Experts of a small language model: 3 picks a token, a variant of SOAP for the experts.
Below are experts of layer 10 (counted from 0) of a mixture-of-experts language model. Rows are named router (the router's row for the expert), up (a neuron's input weights, with its number), down (a neuron's output weights, with its number) and show model dimensions 0-255. Each number is 128 + 32 x the weight over its row's rms, rounded and kept within 0 to 255. Numbers have three digits each.
After each expert's rows: "gets" lists some tokens that make up at least twice as much of what it gets as of all text; "comes before" lists some tokens at least twice as common just after its tokens as in all text. This comes from a sample of Wikipedia text that the model never trained on. Tokens count by the router's weight.

# expert 14
router:146132110096129098122166120169131115147097112174137196138091188185145166169148070085128164154131153108099122140116084129073125101087113121081099161116086140076104147074134141154119186139137160191074115136141115165110143079140113121132124090149158094123127105156109105133141099178223170174128158092121077140100087128099132140165098143127110138084173146095175077149148110146104106137143126145085112109124163148236147178144112098118196086177135109067192182134057095138134136161109120134149158131121156134152108102142101106119149122089151124096084118147118097038129160139081170079143093107074113124135099108114138128076107151093126113096142069095163116165122163132118152161161127159125153157140130167150073164135145091173073037074132114138141180167133080095126093115070145
up0:137200050130133099151128142148114136145102109116164134091109189175105190098136059123102085124091090130175136148173154131109130143085089095167156080097091115153126110116145123133163171167072123130178144067111122070176132161059043141205108115096123154124123188125118145137071159127146172078102143122203044070188114142144138130076153127115157072128159110157145085089130127119083090186110141165142134165095128111130196166131158147086151110151133090052164103147137114121117099107151150127110131184127174109145143141121114169128126175132150148112123160119165120071128121119139157143180125131189104152161081124097113135128109123144224162127092129141144155134140084077168137116129101153144140125151128089124138160168141156146106174203145093141104097150129131167142163083102182
down0:172098192108116165144106204069164142104164121144157113154148156120093128135071182126158137100082100155077179122137116106127119096132150029125101190150134138147099141156141130108148097127108125119179114096164106085142110168097192151098143124158143058099123108063130065082187110146101100191136122162113132137121133143094093118124139162140098213112155125095134085083137108200172108169124185095109172081130123119131108168054095129169165086180167064134134123160140114147141121199152125117143108165137132138121097144219110127105092102107194056122118165094062136134118107156119131114109169141107121121126112131131156144098148103171141153137087131111154101147099093136073163170125101199108110150167198158087120141115121130112109161156095088178141092136117097085127160144163125
gets: "1", "2", "0", "3", "4", "5"
comes before: "0", "9", "th", "1", "2", "."

# expert 43
router:074149133098177113118179102139170098117136174126090140145195136062106123181135129171127113115144133127183151137106099093161076136078136142141121130132134096118123147063110169163081146116111160134170102119136094097135142090165136125070117102132118086105112120163127141131108151159130160201123107127146078090162104134161122101187133141106119123077145146099146115139167111147159159121193152142112132083141105122116127146117109090127115120174078117054210131167125055149131158095134108165179153112128177111118108124138113111061152137089144161121142124101180086107066130128045145169103164116184078161164108173137168109168085149186088104107115124133165090129118157149196114129180181151160169149056152181132111142117173156093083080144091166089164185143116046118172118202155106
up0:177147173138024133124127073093134133116107148117121193159130112125162145115122154169137094097126079162138074111139095110081123217130111082094160138087153114158112131126127111135082138144201082151157173121197087060160106134176122125118134124061133145110091147109139069136120153126119159137100101120114134074157126093130104169124117145175114163174171130112116096114109114172116108135148098128152104128136113140114108138111101108139135141131155194136181058140153108132146096141060088150084117145139111170152098115182095096109125118112095080087107152092148126146111177136168118093087162105143144171128101234158111149200055199161095177139127115120171108092104100165121127151156124136077080173138100050089121136155181204123118087123133131101120101153117188071122136136177131
down0:103106147166060131141117086118099100106082146168088147177129112091155057059102125191108107105174108113168097119131162049183136129205145127154159126169139167100161143113073117094181149150180100148082135117207115172117076197187081124138174136163098138092177106174117145101073123117108174167113153109137116090155151168125118188166080136085104154146141154096118093146139123068182139100067171063094112122131150140156150105071123079120117104065184151152120126175059108072132096115112141105150169113132098156110118151102125164135154149147141142077116164113165193118156175090128089129143113105148135222090112113069102189126121107140141151105121150134127150122159146150103145091111120116131099146099107133170120129072125100110123114151137139161146154144126119185081115133115105
gets: "1", "0", "6", "3", "2", "4"
comes before: "–", " |", ")\n", ")", ",", " /"

# expert 37
router:060159146071142078108172131176214050152153176149017130149149133089058144163143109182177086129135137100180084102120159100038120107123160156096127101176082109079123129044112193138136144106133111179152167122150088146118131079151099131166171112124153114111149112148162130104063151136108085126156135122132108141113127139188092094131112124143108148135196160105149144134136084163134140155142075074175119128153139134153164096123120069139093115131101164152143152164111113049132103141111118201113089151159175133136144146075129055138089098116121109118123088164207119131129121087085133147099115180131083125139145105086120141132145124177082115138048088137110173156119151167179107136184137134132110142121121130134122113146148111138128109124206130143159132114118109083093126131141134
up0:117141126158094132125075112153133122109072155183118155115161145111077158119159173101107151108124121233150140154163072127102216099144137146116147136124188127114164162104085180083128134101160103152167155188072162119167139119151164136083135071091109125155211143172105154120135193153065139140142150075147127112153111162155114139099114081143127156076155167123085159140148164111135093197061149143095133103091181117120128190100111133104139128175156134097124091103163121099127117096106140103076097133116137109126106203154094055115093101082138091209113134154122160163143116136093122136075140151203100065094099116091163133140142104098103099154133081151141111156123162116109104146117110161075127134144168043071155084123184115146140135117129150104164152188127091133143126111102093
down0:106121158160163109082176193087157112117141123148206073117153124089147128058151083125121091092117092098118104124084151166216141180102104098080051106165136094122121190107148125154135149178110118108131126146126131150088069098119143167120192163113107141125145117080170140124132086098094109093095093084149103162106139048136066083103211102064139171181169166168184128099135107129141102125129144160163140126115181093164128104089143171143129158096098188203079118149127094148121062168162166095091131153149148129146160138133104129153068154166104133119108142109105129158140165149121150117125145148122096089126111083122127121186135104149107146146123121203091152060096108116164182109155124132084168072126125187146114076154156152138131108069173129134123163124130123111170109146098120
gets: ")", "\"", " he", "i", " He", "er"
comes before: " |", " (", ",", " was", "'s", " and"

# expert 31
router:099107208095150099090152143185168086123103153091147158141067148112078158104114098091178142175096127184123098123080132111159128112118209138144102104114145175109130154099087100100112123123152152123197121114177162112119122083151099113098161117156144153155095132167112102155095071170134103154125171134142132103182114086124074134126072136148085124118153131105108110162088132105144127123130124142109109105076134151187120159132121092103114090161133090111081149116092116189113158084108128150122094157134149160121160119124155098122121099101106128098123122149238137122145131167088129171096136100181141141117171194117127101149170139117058104110132126115140164146133162083191200109138223182142094155120097069114172124104142221159092161065181070141178137120119123167143095153052105
up0:105141150168136097082141156135102074131104122101161120114135168141116141108160154103081154157106121127187090111204136068153150094182128134096135124072107085177107097080106099112088116149194119106083158213121147109158194060115129148123135137130123138109122064092118106103037151136076080129130115131129170090086119157166059111118148105090165093135146105105100118139119104079132166108090078090129063076158125163175065131131085089138149112163139178097151114139161116082103124065087121076147136104133086111128151127165158100144124163131115182144113069120159124165113088121140134166138180166150104095169145137120184162077132160141147146093148199152112133167090155157178097134144109152132164113071101180091098098115126129208142128114135156121200118073087130109162127097139159
down0:132084106175117153161133125071132179109067133103117106091102147111089119133097161119142170174046114170110133107182135206099205091148152209081103116179117111108115100058104118108129170075164138139146129168161161112151126160206154154155151111118126124174153152088144110116131124084118142141157081175107125098101131109158154211120086072083139108119129168113074115114122141119134134132146128120128160131151117107091126126108162119132185156118116106156147115094153114166128123098110128113166095101187059162116104120093104151167064123162187111146100149104147108101091135099088096179140119147122179156173111114128181114140179128013190133109107113106193120155131114101149135162170140102084144122132175098105107072083140128173168068135148075136099120188103102076119098135131167
gets: " |", " |\n", " ", "|", " |\n\n", "%"
comes before: " |\n", "|", " ", " |\n\n", "===", "=="

# expert 32
router:145177106166134049119116090122141158118142144142120146114141106139131146048098125178130178110146141139135117115129111113137123121133177176110205086091085136120101121107139084145112146071158130128079118106149095095119155156127138110137131141130155151114165065098186146183138103167114069212144140053174115129085134068173124067190101119137120087180141107145172124132136176139114177127130133097143104106062106083124168155126086065085147123142181129128143154140091100113138158106087149137141062128106207153105105200076166118150123104121093140133126106110160099143153131091053110147117101120107125184155146111126130168106120193139104131132107074097207053158124130170212104180148178127121172146144140132104133153156152074150142131181200111094153108154145125156150149141091091
up0:145103138116120120070149127142175141108142081065164081111090130082075117077124067188129110144084074221086148197103131081140154105136086127161117187054087102063058081140147136074163166106088127135140081126136093155176167098060163157129125066141125173110084065119148138077119106180141149116136144088074131173089174073096093114171088083112144176188112100123132112104130156116145125139128140109126108109112123039109130141120183113131161143136154103106113132096094160140084092113110156108140066151138113099144125164145058115168148089130140063169126126111130110098127133122108109255136119083099108116153142157107144123143158196122131147132155146114120144137152152145067130130145163115146130150122138097162149161131117129137147130176128158099165106108150074139136137114117143
down0:150123150092095170103121154086065112097109142150076159143149106090138105143107108109118154108161103119209166058154123128119108068129128104128145115094131143150122125172153142167109133109189110092133125107092139123142145080130118121103104190102147143093120161152142085200143111075182133166126168077076140178119111151119104133136143112101154175176181150168167170092129121163145193175131096182139100149131120192163174170125154186173136224175172169169175136214162080157143139131134101103127203107057152121108100096179140142148171126116143123136126107108113148140167119158147151037126172100173112094127104082184125177112123137155102147127134111098130171097119114102110155151129120115176144153148115060171135088124200077106142141111162141106111083108121125123142147169183098
gets: " to", " of", " for", "ing", " with", " on"
comes before: " the", " a", " to", " his", " her", " that"

# expert 36
router:145129130129140048099157107237156154106122156143129171127164150110123155070137110140090121166167102096121093106123124156135117137151082161107129115155143184114113133145149172140148124048205075138171113177091084135055172144160092142142086094140133111082107101127098122175121072132097082146162143122179090078099128061171130055162133127119176134158093116099146067089099215134101159147175136128150100101103179076149124137157153072054068117134121157092163103087127118077153115100121156119160077138176112154149161196122130103138108140113114183138143142185154163124102138142116170134144096090128144105134121164107108089151165141172105178129130096112192098139071138156170177159106158114104132125163137115142144155117140135148135173162161160098142143084140089131146078135122056
up0:103125125078220180109121030132189094168140119083088176140171215107125181102130117151101158121117125163111135175130137127156174091125090128157120071085096148085132152167120139133132092083144122087166179182184121106157167147111127115073156150109092099159124154105112136157099180145152129175123176114162109122102142049185112132153083187097128112061110125127191156132154125147122128084174097103091125111078093109105071109155108129164112136134122127155144101084139106176061111104184141112167138101103109136141135106168101156124129148088200135105114083162169152178119146118137078114085123115182097125156136148112168129140131079187140097118145152151137115034084121097109147131132179148066102093095119106156125083135171143117116117068083106102086128081142139132132090145141135
down0:134115190144084199182129065105157159158133135168174112156120121096138151135168142089151115147099171171132127123157113148051174168127094052158164113173138141167101092150170149170155114144196084095143092146071102084101128133146089101116112110139142093150138078114144180113103098085087111092138118078087145133082074152140135109081182122133122168089137129100083114151103115144183181102114144126084065073075093151170101105182157074143124112117131124077115182127124172172138148084148101084086149124099089136099127147134181084077063103187128059125084172112136153153125125132113175126145090109137154113111154138132172117124123147130102167140108082115128162102181125125159125186122144151135148061150102127166079185133116143142152161077107118122133117178204171110085150107146165
gets: " has", " is", " had", " have", " to", " are"
comes before: " be", " to", " been", " in", " that", " a"

# expert 16
router:099173143135119110090141118154153120100133155162053106164106173123125148095133125105156128114089073155122105151117131094087121048102155088092126102107128128091066105089122116127119188095141165086138154128154146114134113130137119130166156132151169140119154112144137146166066113148125146153119143120128112162087149020123130116146121105138073097098129144137122117143086139154084166097151088081108149142138138050145138167175145134125107150196218167107186132142113148118136114077115134139160122157111144156138134106020198153151169099128077191111104068104112066090102174115068164126107109111107077138163131159137163042133090211109111205120106092146180128142118135146164106155150178154157130204096125100087159112170173108179099125150119109099135149110157153153097175122130165
up0:112113133125111144167121145079182156106096105148157139113183146136203127102174086159096146138128086144191160136094143102122125115120091123120154114136154101166142139068117118063118100109107082150126083132136132122134128163117089143101125124104142178127159120101131059175090123050176152183100135161126148101136111142128151095154134149120119150131143091230076120168093119186076131061120168156080163082135123079136122122127140096143083139107124167104106205165065126081133130121134140108106157131135158107119164144117149201067119144125157125125111111126107122150118144118140078134140157138190120079083134159082172096077151069087148093142059112126195124101102142156174099059158110101161082155086101081067110169124144141139177122162165105197079173101149043120142143105086124
down0:152124115131156086152142104113157106145137161066136126106108116115167154099099110092157135116102112180087147126156126146127142150097064128120119174146119087110167077130083118095180153204127130151079162121093150134148087118153143105181074078120106092163064194153117132208097171112120131106157156108160130143143176120118142076148128078128164078086155201199236091111204126150153093121100136107149117142071167101101071188117147121093124186060128090157136118111176149156114163137103167160148166123160096080141177160134148119135098106082089098080145093151061113149131113142145081085143123150151134096127144157117133133089129098139138169177112130146084126129074158091145122121161122125135115113168089152168143098162178115087103129175062147154100121095086157187108128086136077
gets: " in", " the", " of", " by", " on", " for"
comes before: " the", " a", " his", " this", " their", " its"

# expert 28
router:104142126108178093096086121169168096128136187079102123160113102123122167177138113118117142145131129132088087156113112089135084105093177163088149108088098129131128130152068208091185162119161126127174141147133122110116014134095143102098131126138141077171153118123128116157138130134120177117135137119152123095074122149137111112158104064124136150073174135065157131125137119174117094191130103155163119132128114035177181141104119134143111082100106125087128167142131115130159122114108121101089095167143125110194155105070150128173073076100098173087117089132125133115150100110088111108113159149117123108089091131155143106055159131097073122146145133123141152134139206181139097171150182149122038115102135136146119124169206212091083109179176138080146140154171061153160115135066123
up0:146100123182148177064152135103149117147089147026070085093151163150125167121125095170131156083048113141153116144091055155092143078118120117121127111111091114142115160119125139175134113097150144141182110136122160090103119136134146160166107101112111155134100038104135130143157143171053120164154108107064105153068071123133139148124087158052165153109130122085112106115092177121138184110134147153131139112119109049126136073103164132119140098086142109142097093167129160152106133140159097127135073126144081183118157104168143147167091209157188193162108111153151087158096082107126081103132164140127122128129125121050117159143090057073128118202175126119140158122126104083149161183142122111132112119133155141121152131164125156172128070143125107086093115141069165171096123093107087
down0:102099140046094123144110095142196132090141106140146110165182126082128097104147133087169173136084150123141113110169161133134077159161122167150140087098113092132148167140132071124085135153160144167150155072151063098205101180127104088074138143118131132136133129121116158127131098120122127158113085092136187105122144108149057156166134102105156130041131131108175069106207097126128097115121140134181112105177145116101084109067133147107205202122081139212151155078145161108124122090035139125121108162099103112106084145106114193194123100113182100134158114180119064112154127116190138153134133189117108107131130142191125135140104125127083126146097159124101100124141079142089095098144093085140193110143164136096127163123134124190095111154112099167097082158132099161135125149123137
gets: ".", ".\n\n", ")", "\"", "==\n", ".\n"
comes before: " The", "==", " In", " He", "The", " It"

# expert 29
router:111128105156156097109150165134140118106104092108102159175141100189096177102108120093173135159112127162155077092107167114119033130132152123190156142194126163098107124098062100180089125113179174149175120101158132105099152138171140098149168118110131092177155123146145139156114157157103146135165104135081147164124214077131111106118122113091149120123124161098108120139104188163145129162133174155068161108089102123167125179190164100062096123070126109118127128131131081148135127137116119161189080162127163150189133129205111129081178109107100150147086160202140076168105130090102189109058134090147124118140143141053135084123101155203127111113059109061156152089166145144138145098136119150116136167116124165172142113124203133151107114171130062098161133139114143111145101164112126
up0:119124162116087108150149181092130130128100129170095193078083116113153098148154109079128118105098117136094141103143184148093103100166159105121179124146129084146056151197117139152085130122147140098106168124092144156145058116115091133173129125144173170130153119125130124159119154181087145053134120142155121170137153122150078140127082113138152145131161120123126117107134154093176104136156158072114193108090093182097190126232133092049109121091079092140131164163060154117084122098128089119118132084162179138172122141104110123121130103151118112113175144161066121143084139140090109119104017179117139186171100128106141168107196111154117147094148099079066119093151173161110073162197136172134107129147148100152113100148132161158143079167150095141099110120091115110132133206109120
down0:061090059136131092123097159110129123130114150105125093118171119111116114152132124163077002143094146131060111146171103148122170145123111149131120111110103131158108140143137215097122124133188177113127124108115141158131064116131124111106122094105117167101131125123085136159136088079098153115196119177120090143090096147071112123153096062085125113107105138173103168122116185091117136099145126150093104206128134197141117139101159128135216117114164103157143099110156102096107153110160131116166173150172159102093093178128078170103151101098139071112132099125137180124144112175086116106127130107135134149145148112153188157167113203067059173204100105123162123155114139122215142122101142125084154163152131163122098168146102090122105172115055125122093083153180074094132128106128125
gets: " |\n", "\n", "==", ")\n", ".\n", "==="
comes before: "|", "-", "==\n", " -", " as", " also"

# expert 1
router:107112127143214153088145132130180093074141124130133102139110158123088164059141078080131193119098107095131138184117143117166123107153140156130143148185123169157096137104086066169143113043169125121177110122150081205119116143133162084148088113145196080100127133118133154172059057126120127086174108184134125164068117051169102146123115086105115107146156141106137103140116152198126164120173105105154163146100123184143114138101156075110130120177168179104132152139107156115146096150116167090142154178198145121096168170102137143110026109066106154126145137126156149094104103081110137157105121153098073171095099155110064062136068152089089109151108080126159176163142135148161139160143094151163128147123150150140098155147131174138127096138163120134175130144138092123149135147155129
up0:184114080179153107147163156225114104098164163133094141149131146151062132135144064153189130138137129109119099184151128140110114142096135128134135135128120133187071079071109134139151124130135181110127177109161108116164067154169168147163128133151109123129131099169102136065148088139071135128129120133098170143156134190106178100140102084167099146164135098186139143133091120150142085123141121129156121099090184148170086158135088073165130150121067163197157173160145131099160157071054140112167071081121121135114122144073105112141164108119154153139131111119142102176166098095089146063172093135073151123145118128129099130115162148105026099116112134092185115109087128173131153132134119138081156160159139092138105151139115180157101129177065068109218117126137139150184109097185125
down0:072139170138087133085110100080100117129074081115160161141162158095185096087142189121147191083136082169097172116119167085164118154114135043174151152124125143078092070114147102100119166125203085080163141091164137145122155071111073108165066172154078177135101157136186122204115080127193120108115136128165137107088175083100125114134199094136173136108153139109163128125130097134141139114171099145121125131093100108149053146143158152114071168133144139126181140115178145131113107141073141101130110153094126141196126125145170148155102141074153134101108160107094166120136148153113136161141183137163124156137115175149112119067118154176118150177143135091082173183122103066148136127133085137162155069127130133139130131143210122136073124139109128175146144152174144147127186169109130
gets: " was", " is", " as", " with", " were", " be"
comes before: " the", " a", " an", " one", " in", " well"

# expert 41
router:107120142106153071096125073140123190116124170137133145145116107129116183105096110115214116168155105121117162169084085132089070092105102122133127103152100113078110097098080118094116138124157136088141133187107109092115092089103105155140172170102163137142120123145110131177163150170114155179145060100125155162093145156137094108159069220147125123111101119113085121150156187147104107150108138112203123116082126143154148068140143078089110113117143123104127090200101131075134073141124116141137125136154138144096154143101164117136085093112154153132085091112137128138050216155146098170061129186142005104141122147157129097118114143146144151100117083119126183128118100100144153172121122126173088129089178167118105143177189158150132077121115118084155171093103092145149142118186051
up0:160120086141125117159128078151116097138123129139159114089140169147182114119147157065138104163041125125130097144120124128125113130113132085139195140125068161125139115100105172130164079111129153127089110152110108102110146130126126128143110121144136112100092055050125098096146125121100160146151121131137131169129108139083156142165148127118146199061161143127086172082114140179069110155064144169130074112109178092063137160126131079113133093084162163104111102153069136107097096094101086140099146126161174110104130176135186073120032108142069129130134073150126144083062180107084179120132119156139136169091111113115119150135146096206147184145107153096074192111102127104120072207192128110137113164129121095148152109153179135141113152155113127084085090095127157135165068060175103
down0:078201137146148123190121162065152150031161148147165093114090113121116139085124091109105145109147120160105164099151121121140125171171072173076118052150124146127137087121102082167136158172112154156118096139147137133134163147150135157193129094124135082141138137071128129155090111152159119108141119160129112196102122093171095133058093129105152157168131181144135171094128111112089146134078145161189146190078162107159084137121144170109148132140100124087091129099095132148149139178084177086098182139144109167081116119185161140040074141054106171132120079169086066128116155151149150085145176101123140130165091151100153155145082126128142126140140084127119116078132153143147110160079134059143119157094099116116099168123142096085197173152161137193124120103126140170157116141194118
gets: " (", " ", "1", "0", "2", "|"
comes before: "2", "1", "3", "4", "5", "born"

# expert 46
router:117106179124113138116141141183113089167046135116127127125123087139126131099087122089180172135156107168110091204133006138106082099097096152170169160108113146132113114112142084106132140121142106171104085113110126153136111110176094122127166110110169118133098169172155161144089139217088199132179139118138110078123114097121109118211145131145067139120153101151084139143135176146110105145149107121123089087135177115213124108161150132120131053115172112132209131132060173106147116135096119144132153118143162171142147160126101044056041162085148165111062124092179082109099138124132138116106095089167118140145082126099165164168112127102095176087151132132114109144150193157143119171146145131158093148082116134107141144125129118153113126174091123092128164127163114119178105157138096
up0:131088126113121086148099117151066142188132091096118032084137134135129147139171157128133148097144120137128112108128135171132145146116154068108099099122118157105107139104154140152148097142103202101157122111116063187102141203113094206193135076127136218132124140107183140171091132108150079146168133115144116117051136181183116133150147156101165097142139118131167126099115103129025136155140092156147105092148126142125110154094130090167165126119137121143196128146065156175156151102067148115119122152125135135102151129095082132113115112131103117115168149127142123088195082143078114093195087131122122107192119138103166164139130177144112142153117146132129101057142112143125123132159059174178140118163177117142165176141144119117133100116139202125127200052164163188093173155157100
down0:160102107088092136141110100098169108126123077167061183098159123167076063107104100113160081107146131153135124099081104153193131102130138131109116150112130128133101133094103101104119094113129196136100118102181072116094142094114127102153119128105143159126168152088131111183135090046115131180088152137089132122185107158118106136158159110116150126114091120134103138170112141092219153155071165105100107155108157109101176129107135168124119160198097083210089104094081088128178148146148093091089140134184092119158133167151132129144131153112197138110101189156124190160123152142097077122133153088159155154156043117137106122168166169170164133153115177116185086077098133134151152112148177175102146081152162146142111155092173114107190101098186089068168109157109134165118117159133092
gets: " ", "2", "0", "–", "1", " Years"
comes before: "1", "2", "0", "9", "3", " Years"

# expert 20
router:102070134118182060121172125160121090111139183121104112139142144140132138129137098087120105167127117082115046130095104130114107112093120140069112132109091075163089076072111101084122121163092139185194209193135117096102146121144146129101162088158137098172128139153109102152120149180122148126156205176093123110123108046125097086180170125087133149096143156114054099240162167158094094118099162075129106093073072108103142117118151093162079137139143147116154165144113084140136119112096168123114052105098175164113113116147135116072071141126119120137096144174158096048123190112194107149097145177119138172096147147140132141116058153115129129158106164086134090157138151139129120122185142166178089135114126170126148122162143105134123100130158142109123186107117172127134107129108134
up0:073111153127193134117112114124132115151116155142142105137113180140111120152131128133097106128149125133104106095120134151212150111130147052118090141134108108115205156111079101087141092119101153156131129135117146076175145121155087112166061110143090113169142086116139108077207110120150131136142130082133125098118084173198162088115043101105144179155105111156060146113139141165102126165068173117117115081146127104084154092101134106143153121156177063094152173116132081103084122086158147111163143120183175120125069130141152120140103102136140136136093103206112131136115153206114086082149085102128132134243120084171130123125122203154095133148136138132096121115110102120096114168170164174085133112111091132064142057179176087124184087103120079154127143149110087117125076166101109
down0:102105144103168150114124145251144109155084108049176136087087190126150161085102125057099113100095172153083110127097111074160150127120080148075103096095151129140177086122149202140129148202125130113118165130179123123132142131090138090140099096085128154141100104120086118167131124107092132077164170146134150104070167099170066097144122069137094127124144167064139108156128120097165110097146143141142115129118135120182114172147166089131145132086097133143113112174136103096140095118114130067124094145129110191140203091172135126087150164166164155183098095101123189170098188127070118092108158125169119158038119168148088099133117097119097160145103121117187176175143147176144108104160102105151126097084106122095149127085143135140171158138146122149100152074102133137165142123102084
gets: ",", "),", "\",", ";", " –", ".,"
comes before: " and", " ", " which", " but", " with", " he"

# expert 25
router:128152176109133126123128134174186097176125146106138105121134195132145176129134108102097136186148130114105088151114062083090112092140080091138146104117148144149133134106127120166137131093126142130144142151093127133121154089139141104102126070125125095093191148157134139214144133110167155211102170213155177091101111150161079113187072083120104125057199121032150122139158166144151111185148117120132135075089131133123147144111111125153146088148126132089169155137074011121180132145111154158150190137106105131152098152147120071101130121126118188108122148134103177123090219090098094112105090117096095120116143123148081126117128125175150112108103042118118123182131137181163086122113129126134129119111146159151140115132137114125122146115227113117194195124153098143118164151172141
up0:167122158179071123117112132124092133166132170143117132147125167107113146114129168060088143170163134212154170132133127169061101127109093069165160138140132084168095136131088148163112092126101101087135151115131143106104090124148154174070139124099195155216109124112105145119136137136145179141115080148107144112075172076123092135139147095151124134153130118128095103171138116147096119106158100045135158171164105137137104114140097123159128146128111182102134132142132155109118112124101099082108070051119193093131150209186114156108158106130125171125095138177112198134107093149050178087165090172131150108130112023111127122109170182116183093107185100133073139134137166103142139086126159169120099123114141106085141143135068081117137063134173091100149136071186100170116153123130104
down0:159149118084147189121155092116146110135116165104163101186121113134065150090127145114083129114078078117161099138173109124149122143170119135126185141151080124107168125121120078158154143092101141170155106065090062153158181174076113111072169130123103107150156109135159126063136094139126104112106122125111081120117212161127108177126095110190172095140131111161113147096142127106109135122082151122123045120165120095101192105129089104116133123166190099112152139118143119138114168131118153103130176170107162140086130153135083081121131134049138142169127081135176105086162109155184195105168122126118107088132122148149195095124136086139212181177140122047170149159121143113062087139100133110112073089097139128120083130096141210146098165174114190142108108149115095200141123129155126
gets: "0", "1", "5", "3", "4", "2"
comes before: "0", "5", ".", "3", "6", "4"

# expert 17
router:135092140105155118089174142141127089085146166176117138139154139136133163149109074107109155198155038070095173166105090150101107147170161159133154128168073101153074155130080138126104134119157167139136173146157124065104126143185120098076146075117159104118073107106095153200088094144109124089116164180147117123099091079149110062119111139134138101131187180092120106116143150155106131131150124101096130151118135079115126132105111042117089136095180112133156193138128086143122095084094140118114069138165144124098147142099122093110054173103113188101114107202153080110133159130146087112109109110135088177093136163136149169121140148094080181168149129129141228137132145128162116188142187145114113127124105177148173142145179120158167146152207111143165151059129122135129077127098114
up0:145103091149104119144192103166159088122151144153118159082111164102145110174094110090093126208133101145188131188137121155149165132072137134091181160152158160156142105113149137153176126127143117160159057158147055156105160121071191080146132102154089174122109102099082137106090089100115162123129083157137146042154166138178168113106057113125140155120077124123142129135135140131112097093132123120068115140170143091127138084098064091184179100162106174114149069116135049135077123096138056147192123160144171070120117102151174152086145169141114209191134107165152093149145122137160118119113110179135108116140133052176197133066110142131147102137148119158096155159155165151130132130139167091087113124116171147123117079162105119162148161136145151160136134101150081119099114106165129
down0:168073203135170092186040140132188080113089151186103135058147144154172157108147122064094154113155149138128151160096113123126161164105091138100155108152107089119175133124118104113127091076151160142177112131084141127097105057148137187132193134127118205109122124057128141156135108098086145103155182082141123082149121175140083142122155139188144134163111176148129141136084101127110118066142138126134125097145104118053131128082129132158102104136072123183139110119148154051121110135129087059143135125113114105166076149123147120172164088140081114182147118165096147123142165093093129156154114144159114117123081088102121143123116139114161135113116136174103129176135103130128157065195150122132119069120114163151096147144194073193141078121147154132074083082141135121165194142185160
gets: ",", " and", " that", ".", " which", " he"
comes before: " he", " was", " the", " it", " they", " is"

# expert 21
router:119095171163137110079091097157070150177107163159132150141122191120080141085111090072100088120137155061116075086132119143111017122108138108085125114164107080149102149147109068148134113117155134189129162133187107142109091130154145114174145046132141024115081137200083117201113152131073124181125099126141119154112142097174149106129118121097059167178103132074239133140099125139109123127105127132145105117138119071191176107105138117126148094110193117064153150179124142143137120115111119148165107152177112075191147137161158081080143126060125142162137144141141140139113100100135136145088090191162133159147136117125088137131130140121136134193161133143111149090103137120120113135120124138136125095119167098081107175159175118158127102155104154117130168165178075116116115146112151
up0:172179129144075148122171144148149088124135233177142118088118129153092158045144138129144135117123177094122134128100122148112099059162114103134098131142094157127138140199124102122116150073107153096168107108149097170152193140147166123116139132122194095113125163157158096073122162192099154144092133104188116123130099126110126087139106074139114167138112108112180123099110155138125165138112126127132095082120094092117172136164161106162123066108098131147103149122170100048173104137149085163138072169173086057142135168049109119125094099085186151133150133134129223133133125139129196198112135094130170122131155161127159155114083151071146055113136159134154154107155140123079160179119109046093099093086187151135138080112126113114142085135110142135159118116114169132074149091153140
down0:133106134149185142152134058155115118131113093118137083133134211166138142046128137088161143132158120136121123111121122108183148141141155147123133084123151155167162107172100152161141113180178115174126174170118162144156101114155180115183141073177146105113167077095127103161132126157151064057150188143143120133165132148120089150120039158089189122156142085090108112133175110139137157078088143058100095132068119087104091126076118163171115099131154131123158149150141129152164107152068218114187125122145113124114097067169113110125131122223168093152108088149156087145123081143124079099085105114132123087118081117071114114093166135104117107118126190163161132123112114123154041114139123164136145148100124148122086158103098097121084155134132182077159090133183163114143122164125079
gets: "1", "9", " ", "0", "8", "2"
comes before: "9", "8", "7", "6", "5", "4"